Weights of a small mixture-of-experts language model, trained from scratch on English Wikipedia: 382M tokens.
Below are experts of layer 5 (counted from 0) of a mixture-of-experts language model. Rows are named router (the router's row for the expert), gate (a neuron's input weights, with its number), up (a neuron's input weights, with its number), down (a neuron's output weights, with its number) and show model dimensions 0-255. Each number is 500 + 25 x the weight over its row's rms, rounded and kept within 0 to 999. Numbers have three digits each.
Before each expert's rows: a language model's description of what the expert responds to. This comes from a sample of Wikipedia text that the model never trained on.

# expert 8
It responds to: Full stops, colons, equals signs and words before quantities, such as approximately, about, located, and decimal points in figures like $1.256.
router:478527478509532457498532513507461500465526487521534464517509496504510500491485515535502486505487505495467547506502512506457485489521479494499510502464476545494527485531509524486501477527507491505519459507477516464470532514484525457514525475488489492490496535539506538534515507494488509517502529535489464482501506482500512475517481542477491493453508518502531487498522509499484518484523516507552537525494443498523563518518516573521485500497486532491478492509513503494506516476494505480471492536481500506468473515435529436499505449508488468467492506516457514492539431486494486535479531477509544476528537534530468530470527518491509484511497503495486509505495514503531458431533487501491518547496524512488475489512507475458499474476525446537423480504508511497510446522481532
gate1:515470496490507546486499537489474493569485436478557464487518511482517487484507465514509499508433512475500556516516526460450512484514545484500484504459469539491502530502531543441514533525483517515512509491505545481474497511517494540518494496487478527529483503482464503491465490484520463486473492520501515504475520529491518481540518509496547536476512502492469516495488512513491514493522523538466504519513525559511494487523503531495517524491490484505478470517497480518501496487522530510486495499523533472485527487547537490561472498495536448491483501486539515455484457515551484498517491501486518463496500487517497492531501483474509514528476475502530484484479486513545492485522475478477488546522582511498517502543489516506557468518514482488492549499474505534497453522512481
up1:491494458455486488455485541492493513512525529499515540489466499507503499507516504479454541530470508449475511504498487532453505543556532492509496490502548486540507530473477484507485465478500475535533491513483487549523466499537504511517477495504464471500535568490508510498508531509494508457517533511512462496481525507486503464498480478489506495527457473545446493508525488541496482466500463487496516499503510534473510494468514514483542472501541525522513475485512479484505511476466519495543514472525542465516488547462520461493456491489500444516534465557521508500498511465521517518473513504503472458539494528489480507457469523503474503498469482497514510504512513472491540478496484483492465521525512492512516468509516489480521514539503480496409477529460474503483505531499489
down1:493492460526485492478477470506514497470525492497501458510543517499501513478520537480501542462491505523481502540520548466448539454504509524506470476530486518520520505495544518510486478525483502497500486480517530469498512460469492489486511477535448479489511532492539422486467481536480500482546533505485514549519449451492497473495486504509513508471507496476484492479477511505549531516471508476477506470528510501490543493520487469507489539468497498490526515480497536535526487494470516502561468456484510528512451481436488538473504495480477495501525479476526546504491540513490528516503501513508474530453509491487510498474494481461486478476473458490540536497530461498504495527497552487476484508562495492519503504527494456514516513477507520490505487518548511459520509460509465

# expert 22
It responds to: Periods ending sentences, especially in building descriptions and demographics, plus decimal points and percent signs, e.g. "six bays. The".
router:511535481476513490480517542529470477511536476522530471498493518518487514484485515517490492472532528482480532495512492509527451488502497482481524498482484510492494482515505496537491496514515484504519487503462515450472525527513556475489511486453509516473508518549508515510507487460488529473488547498491497493525557492473542456494487545441524492479496533502530494470485529502458539501503533485528539521476487504482507536527546484509486512499474534528488468486491498524532515473481497480464483500499515511495469521477502485501521499545486462494490518481468507497497440535533469496485577487509570504510528541517474489469484509490458484499473518520456509495461488544526482480569497522515511560513524531434485486507507479493485504448492447503507525487480513474516478484478520
gate1:494515493541449473507509457525481513456489502488474508479501535469483487511536533498516486545479477534491531501471525536525511459491482535468475460514519482499492498476494475510475458501512464559489540493484530504499491489544511518481491494489486510538550567543490462513476500527510493492522481515525475519512486478506491486466518521467519489480505494491527478487480514486512506464498526489479514517545507490480488465478542535524537492503552489525483494468493552527521513516556449484531479459498487553519467494486517458490488523474498531493484483468473518508509497541507489514499483518511531511468483495491521509495538489455483564516488530485515492484463546504489522525506530529488443520499461482547540495470540526532464549456521461505506513490514509499516492498499515
up1:510498510484531473505466539471500464525512459482498479484526514538509474522455481422521492526485462501505492523522448513515529461548515493537476486537526502493523542484493500512514526497498497506509481555478525494515526511470530461481511538472514499465500488541523479473520484527514521459524491506475459525487451522487492483520499520508511478525472480529486520529460515515514518502480448486474488507504460493493509446508464547476529531497517577541485548470516476519538494491514513519465490483471513499499537501485478499517528500486484491479492485504479465487518477489516523496500449531488481487496503496504449454447505501470544505472530504506496518429484476523504497529512526500494503503500505424510501490479493481497519484521522498514527515531526461521526494519549484
down1:505502519478501469469531515450491502469495553454486472500468464478488479489471479454482507502487488563532489509486488489509454498486524530470520506499533521523487551487523496530565579515485531496475482507481479557479517536534507492527512447547483514527537518514487527476516508489503501530478511483489477516528517484490542484514478449437499521476510480507492503516481503467501502485481501550549469510472512454528470497485503496517483522484503474520529487511486555512513486487507516504448504475484474535495503492536506518484538516453517504484514495528534503475482470448502516490477499497513464498524526508534493487514520560545512487461479449496504528506468458502527478512527528496514498469481497528472469502474504458501503538492520501491485481490520460485532497513516519

# expert 20
It responds to: Short opening pieces of words cut after a letter or two, such as s|of|tware, Ham|mon|d, un|hear|d, Tw|o, often in album or song text.
router:490527452535522485485478526488481493485530482504502474467532524523526491473466542548540472514545504482472521463513540489489478520513478489455486489450489544478531474510473492545489450555535474495475469467466538450508502520484509472480511477495479466482469493512488504511531489483470475523502503520509511470515510468481511472456483513495522491472494539496488480486528519419481542518530523472537494529472475480521471509522517499551488528484453556488497461528520477524514492463470453538474538493473488509504481497494461478464528507496469481492515521534473536486509467513504496479481515490515508492523514507513473545508492498513472479486499519508478507494538505532558479491507483486501561527530534508482509505512483511487477498500531505540498506516476533478491494458479521
gate1:514469471518522511501473481464500507511508484503462511552457549521463507500542500511463565506461501527515553508415496546518495516533474514510481488496517522502494493466474484491496544458505511477483481501468487475440500464509502523543514417526498515522523495461503456500469471521485503499491516518477472521495508496502502503445504492458490497481482520481486516490478496522509543525517493513504514538512474467494522542512491530497515513510530495491502496512489484473495468528515493482489553442460538515496521485510489470496500482474463542510514481472474498516420501483474498516496508531525468495553465532490487477447503525525506499530488518514482494489447534497540501471457505503492511502497533500494506488489543447516503507511487514505530476506492510516472504545508505
up1:533479547493510532536480508495498493483473552469542489518526493476536475516529457467493506464478533501484496565498504512466465479508511525522502502461482500527525500539502530500478506483513471500538516488531512520505517466495526491476499521529498467524532549555511494488524500517517495513504478498477514500509480524468509530533486516525484483491506488528519514499467518496522544537519493527513518528507519469473499482513499526510466529492513521422508486523521492517528498515525482501518506510488547506521505489539526435518452474467507496466525534534494504421502507508491443507518466487479487490473474513504548494501527484497512497467492487483515471514482508470475470481476519476473450514577484483467507480535484522479518466495553490504497497469547497472441492517468491
down1:500508525507455542533516513452479505546547486497474508481505494538482482506465528479494552531512542485480488528528516538523522517505510476489468512518527546534489515498480490478486508515532452498515484520488498531514490508495477513507521472502532507500483466463502491487530514485517488541484469524504462438501549511475538495457536467488537519493509524469577474491469535477519517551502509534460465533514516445484490489478508487489520448511507487490553463506503536482509521462489506491486518488474494473491493521499495450488521456460438505506485494548488500549479470463515515536513466492475471462538510513504496518496485479523492469491518502473506497489508519528487495473494484456460499525547518511452490503548502494494520489469519515477482504511496494515484523471511536